Experts of a small language model.
Size: 13 layers, width 256, vocabulary 32000, 87M parameters.
Experts: 128 experts in each of 12 layers, a softmax router.
Below are experts of layer 7 (counted from 0) of a mixture-of-experts language model. Rows are named router (the router's row for the expert), gate (a neuron's input weights, with its number), up (a neuron's input weights, with its number) and show model dimensions 0-255. Each number is 500 + 40 x the weight over its row's rms, rounded and kept within 0 to 999. Numbers have three digits each.
After each expert's rows: "comes after" lists some tokens at least twice as common just before its tokens as in all text. This comes from a sample of Wikipedia text that the model never trained on. Tokens count by the router's weight.

# expert 127
router:479496478473424496500490442476563432555512490484536503586491452497477482490464536467513552526478546506552418513504462550440536528487467567576481515442481581437569477490524455503502561478534514475544536515578463428524470493513537438486451538496471504460485496509459496561509527537516455498499530507579565518462462417571487464539473460482519512516485529503519522492572525463530439518485484470500483530489518549546543516479595503478525415465512427463479556460506575507591461469552577494519542426457575415554442494494531502509517529479532492522536524444486499519408590475491449509505520486448488519561516560468493542505442497499558569568534513451490526538505518544569412454475468523484490508457507465492556553526506497481414451462508551516494489521575530524461495510486561
gate0:475522466521563498477470490527501503503441521572519506472511510490542510467459470509529500612516558496466533556403471508505462571452536475472497525522500524542435520503545488486538479478503496495531543480523425532476499458497490505559407456534519454474524504496474498549469560448497529520506559403505521495475500468503565589507525464571523493440576438466506568528507503421519440540479502540531530521559499506528510466510538531534504489514485508520424475522445507454477512561528491533533529439506520512517463454445470443412489447472429482481577492522494483499432593592468513477529448522469469467512470516579461532506596455534472453481547486472493523585521457421465597507503531469486466453526488512471468478476493452528521548578492522501589584504478513544556449431428461
up0:530408502505557492473611462582436551503453459523476481517529457516536483511561499511584523441482456497444500557512472578448499504517520492521463498491390521488501496455438499491516536547542471493440538524487548545548537501493394458471520516537486503499479503501566491489571514548506499481493481547433515482498474453546486498507489441486461532498497512536463500490578512505490541551564465456463541468527493434502474565424461572544429526509542433523497527462426523440503497534531546538494529503462489504415510496500458513518503539516503600537511525530494498544473462508538548599473556551473487522405508528427570503473483467458482490499524463499479566517539475527489482445510534517539462442515515519525534478543490510540558466570494563519529534603432442464565577503565473
comes after: "\n", " |", " 0", " is", " —", ")"

# expert 110
router:542526498552514498489452586508520492505530462468518511561474478414491517491553489442473449583501541534521467467485517475524468458477530454539537525475427552562493517519484525436464474511564464476548508516545548495420455461512474414478440427493527435438435437518601469528422435507550477536507508440553463567525457538460436532497505467504455488473471492472460473510470486423574548588476483489502591496528481492463424502471528551486516512476442471490467495427431498483442462510484541495475537493513503425451469525538435464545465504476428493512516522474406509451513465517577523422475470516419547578482550532487525484508467497444459498557552433476505508457449519484539496557515470499539455514530485484472526536512501491508494463469592527443435491465446535500521475472517492
gate0:453477507571430428509508511500448443513487481504500530546449500469437439540453474449510532473521423565495522598450483474579497449495526474423437467409466526558447458468516492435485531505411516500486432514494572554553454546476439467480526476483478538485513542490533494565483427424533454477503554441454496396553494517378484543502536483511525504470512515555460475474483484479504498500542505466476490487510567513513514484481507537414485419465534556497447474476533470557415521474500477532486574469551478582503503512497509525543489489432503511523543443509501468505508461512500481524529492479526521505465499456523531498489479506545510514484464422557439463529577557570487464517470393564471488507463518519457506449534435499554507502440534573439482492493530458502542542467481475
up0:444494581543490458495567576499484457549465451497497436550484561578523513515516464430481482488476501531469550446521539459435470475492497493494496526481485562568430514474587478524412525542481517485462499459527534501491468500477507514434495532490504506400597546499575462444534510515487570516536553483502521454604566507465516498531515448565501538500470553523483481391459472523420522464543555498513468555471487488494507476491501479459589535512427501557527541504441536520496512484500422550446550476516516506424499504523493431518449575445519448476460509482439565442476576480541433601504549514516501507444523521534483461528480497469519532483478507529454467507494479565522434467431516523453508513470500499515491438545509487521436419512552449529524483522495549536489503523506438
comes after: " |", "|", "-", ":", " Time", " Episode"

# expert 38
router:486439458519500470461503565493552488544492505524430541499523470474484498432511503414507479585460443546477486451436411477531443502517529481493560505519487528535515556499491450480450508519569515521452444480553545579451493502485455466548498453495464482419526501502469455552459458485480561474443459431502470495559519505538452511426441496486444524300537486543460488493569490458535573506518528552488485533532457532537486494451516571479439448462456481461447526460460618479436488532452533520561534456525535440455472529502472470554522503525488445541538470507512504485505461518546533465518528464457521566463482509551519474512570518486473451539467555513514462517436499505499470532474477546507479509491436440478510507483516556457467533479525518424488524467510580457518524493481537
gate0:492539435513436510499533478481481499467436520498500484500552459533534374470493486519474551555455511489413487471420543482560481462511485513506500513476578459505498487542528404548460464536487535564429470392529557512492478434501488451507431470524489566496569534556444575542532522585496430498466496478530469475529484510499570425515515506555496457427561551524523479498523560503439485462474505485490438556478542479483468551477569557465497516557522528533532488462564491529442484432530508490535504465525479486491567546492560480452497520452513427502497528536519523461546529528488515521473454525482501406493526521524551497581523536492466493429495457536480461458526474474472516606427466494461506509474498497567538469607407528490450500514490430535492489533494521497509545472530520
up0:460485490469524548573443476437567566464523463517517556542587509485457542538486522520476478519474531513503540470543481539450574495503516497489442555527458467526417557458493467488494426424423526445441520516507488549485490453518488496529577498464506484532485525548475530483534477565470562501529535538626522462529574519575458533493518490499481467507533495478529492479491474512553447464419527566503545445497470499510560514501559460478571505506515518423475522452499447486505548546543521473528480477442548521485422462480488499519414523499582484480411461541492493479532450511480557546519499485526564494522499427476486547412528502436570504473502485465481408482485444535492581475566522497509480548483516565472546524548492564523469574542586533502489472537525489415477479482487532
comes after: " |", " 3", "|", ";", " (", " L"

# expert 73
router:502555465492568534469493458505491497402537475504488577437465529529568531513426459529422530485541550443515510523501525495462436494478465512450464501483472516521517451575529530417562489497467509456525540448523547439531554551500488485455516577469538449484546610466528469523552492508533492531553459564504575482481515440569538508503554492506496506525472450461499518461506510502508507493547496535436445515564430507537497525534490461555583523551498530590506531585441538509529510504473468564486459508467520548525509477455565594459496494490508507510466534556503496549561543443470446490559511515509529518483555575531499537530566479573493532467485499498493510487505472499561511509523538425573508528435496451596444506416513481441469525490480436518565419481505496524476537524495562
gate1:596502469538602411488543419508489592511552464512496419473500464550515464479507529500503455518497491483452511465465485463430528412522492505427525486443581497457566481496493519504535531479432497481471585503464508433467507466461523547545502520459509491464510464492532471547500440526513469455477616478524531504521474461422521513474515576463527544558478575511467554469454601455511513498458493480482461580570473595467518581499548403413504445511516531527532501523430522495489426488491482530525449459478469543450532527511586520513484522501469523514499470527539469498418483521539444467531511552485525553537539481541519571504504486476529501498536510510464461466518443431556531528484498504502487460492514562537528457481541519459474514521517509501503477557588461501524436477513546
up1:500545465465576539502495503493505563453504448541500518529593492525432503491523541542517482442492534462427475499454463486471439513548436561579521443425490566479474435536586542501468499527504482474547510463521570480498487571506486502445452476484530496464501477530502479474548492555521448553490483444540545577481509525503508448493533502472476468555471460422586509530536461478514454482529365576441496552570449506524517547474491510457491475472501527428485483476501510525436537540542554531492514510582488506464465393442503522568489559551445533514477554486478515411446516494513529483542520511508503513567531506481502552483453471486481453512494494474506512498493414482512515481601546513542493461486508516495498578431456497401469533498462563393487467496515520557468507508480517
comes after: " ", ".", "\n", " Press", ").", " v"

# expert 64
router:564590531485496531476560493491403468460555469458481508466447525411493451451508471550518562497529454487499470502450452534478496512524448462418570453496440521427531447506506491525555468485495525494536478517486488528466481558532444506509497500457509469488501557487477488503453476497531490540510508520479549562449464452511550484571463512480497597532484478510479471525539490512538476523428519428560472445523480519514492569494444465449552506567569532584525542448463528477554454542483457516483525527482489534480504457521531489469450467471489473455425578564464469482492529424423457499529505538495520539521506582487522528459513484483444520483553529507524537504520611526526465483502486515529484500442476486584488523512447469391535501492488563493578470493542427443469527601421578
gate1:528601483443481510481539493501507536481446488553488492492463453499450507550553480479492455484582582414549554525518502451539467443415550585518533567511496566500541549511556462500502508541517523529466442493462476555504482487533479478454595486465529474515490497619538469492434538578481555527460504443520518478441535535501522568557540527528521452506410464541484535436486564506450475518450487529516506563474463533542499540453454498496511549535451488509488525488496617494519509519545449536508448471499451526437463484505455458538461555578490539539495453557536535522494441502499471555490543442521555526495487552468559507477447563466497431504443523546493537509527451448480462471466471415564549507487520493470495461499544520534454514401477515466503480529487476483494487567494449
up1:499477467519439478490452541559512501428504532553449483474533545528523500498531526489546493526467529477545434476479542539525501530552526486559492494444441469438510495474548491508499554476514522469498549557541519559444492474520476442474490407561479496499462546511471521504480514546517540454567479553521541481515527531485475507496604533486536426509505502563487473522511398552507529480498494476487538524481504576510530475452548543488480433495506472469464380560506423443468468463447506435469412500496532405529489541555456497466551478472379465498561488425558484509478545544514472445520582465486488539459508474529507476492532452562456481568481434445488456524523532499484507493530540444553476473477464504572499480539412536417473521430554558446561443509525434507499478479512474
comes after: "\n", " ", " Website", " Genus", " name", " www"

# expert 117
router:495533533484450474439478442580544487517473557505455475492454514539477525490528484541476485444540498490494547471491425527513478508478441493426447479508505444434504514563459502519515548486453506513461492487508544439597519531433468499465487499492452549521520516616539476579513452538573530467490482515520507471578517442586495475597447490431478459491501511480531538549506464492536409578485508505539500460506519485515466534539514487544461525522504496459507509484525501470579458534471478554516471565416523474483460561475458504539525488514517434560539471471534523511555506485560382521564427568492532451539449463509471522467490470547555467458508491462571484566491559422485467498489434564463505420519517495540521503515449509550549552505492560482531437519561472515487492536580446
gate0:507524438469481522441459506494527488505512514471527513497519544462519515499493463492480493446489517520450521467447624438513414518527509530503510534490465505553492549474430580472500501516465473455530477469524515447495530505526496538472590407485595546478486499503520496442492452544494537449496564569441547544558521463503551490598513535515484474475401462552586507423532507513470554491476566503470487576472538534483434500490535501521485550530547520532452519555483550434503544601503470531491480532535454627500435505465439504547504532564484531535534558492545537508514520494507523481568438544569452519489501476546544546612492432493547507544489502551518541464498426537522515561536553489504503524490565441486521499567553486519557482466498501516477450481545526490510475458508477
up0:493489523411593559480428431475461478448527428467424502454619533470518466495519460468542499476550517452563465485519473472517500557499499477544498446512470419502477469513577565485592514550558450490532493460535481527427437486507510487552488456442527452564548477496536432536524458482492484449489423538517493510508515507480493592506519535500501538492526503542527481548475485534397478492456554423526529487546517524475548494489450525474541443498512529477533489458498507498473513472521477440476456547492516424547532513542524544539536464513476433483464450453513435477536495556547506568528496535521558475449464492527519496582473509512440488507497518465540424522471506516513479449541569535583429475497556489571476596543483508463507521529602515460497528480463527552489466531515556
comes after: " in", " is", " for", " of", " as", " with"

# expert 120
router:510525553494490440457489440535538479551476554513459517548456523554506476459497528556477476472503505473489508541529494528483412562526500479431531482591489403406551523565518509580520562473455524416515509531469531495597515515505522506473522476483503575444567473608504572537517494522546547451471468443497500535595487445596535477484419503446467480557514483522549545513558439475523449579460513521508521508488538510511545509509551482515496480517551518511564556481595555502502454522537553552527522537423510547446522527523521488519471568476548444532483517511573536497490479465540464456546443490579506484548486494492446533495516530573541464487528520514487485551507510514464487489514386522442488479492508492506472506520484488544453528511486553531514489529536437552530490540574445
gate0:532497488503516484512467535451455552504468575420518520519470558449528455512496452538462521503523513530442520441506505526526529548415550576492478524443541477540542506596501458555575504486517579506448477513461515491529519511535506550559511554498504508536486452533525483498510486534591507542463509470573551529544435511502486538524524508463536513454533487475457440481453474471524481447511520536546492525582515482467545570516560522476515513560547558477563522502498490546488490486520509516520474464472484504527494540567474503527488476448392554527469501535560464565516468406486537505499502501542586506424458473581433530455480455460445545462563442468556456455536494566514531542490514442576414583567442495562487525553525477580481544491565454457492498532473486499527444544539489
up0:504478555493521540480462551457526511497480546478553520511483506535515451590509533487440427512512468475463535489505516502406483526438518500484460530510368448403560561425516542473611533517531572490485472451459472535449553471472461516517517546478494484520454571501500483453478502434533458531480580555498570503497473488533469427469508566529463556527454550531542455561525484567545418482519453539540545445523511529448479452515505524559562440545557479509518495516487502422470497510550495506531526515523508431454504521504509550472466475571466506516458526426503497514501545506484442507504517519415503526459488508492534470523472522501492504431529552438456517532417552465545464513496445505497447562542508502534479491643516509498509433482498487522496440440464526523467570521487504
comes after: " as", " is", " with", ",", " was", "."

# expert 46
router:575565499410438550441504457579497419529499461496542552451506506432558502595488484511463460447529453453546494528429446465554477421602440522486463476504473548525460498500510480519530510550530479525486517516552495517487469453532507567500572542520476418473471513507554524495482516513535545529538577522483598523567588471454500532564572464427484524549500478522494509428586500471503478548512491431556482518509491530526495546454505483516514475526483466548520521509447606485491480549494417452481481468524511533502452520519518512550532563492507522462453498475500529471532511442469398503472518490467480515473491472410510547507504518495509492488538521505520499483528583513541529495496562432432492500519487516523526544475397469523450489452494480463524473518571451434543430510523478
gate0:405543511483502420542527538528541444542502541488544471556500457493481493484572543483556586496503512488487566532454461531475521558486479461541465471461499504487503503515493461528454425497465503468510507437461516547527475509559487472433461509438529530595469540545437555543447454493512531454485516523462518498486483505541509486554493503484501440468408515515511498504532549450583537450447468588498497476469460502536461564566460444532455552590562494517520528546550501531563485476488559506467509490427416524494537528447531457494517493465434501533521529607515521545480601554498570524518426453473474484487496453514485443426499549457407559534550451539502505461507471447481496483491481577494536522544482423462506483474554542538548464535520525530536537469474522511460552514480545
up0:551547483496513499486466482555548525495504527521516474481492472521572489491550538541470503544558516515492428599502458453482496468484547520512488506437457506442536408560392483520420491465529436564525439511554512500482457516528500487543544526544440512462502505539561507550470580488458498432473535560546511434523501483463532501547529460484474499519563495522457554506507525532440463543503461509535476441453438496519471514445507471560514512494430474542527541516482590535498481530567469553453360474425510518545564492533545537524553523555478469505503451516543529436530467465516486431432463516490511541527460508496515547495529436536462470571549513529500506507515502509602535525481556546471485496489526497496558481505376462542563466489524465462591490523548531476428494484520491
comes after: ",", "\n", " States", " Kingdom", " France", " United"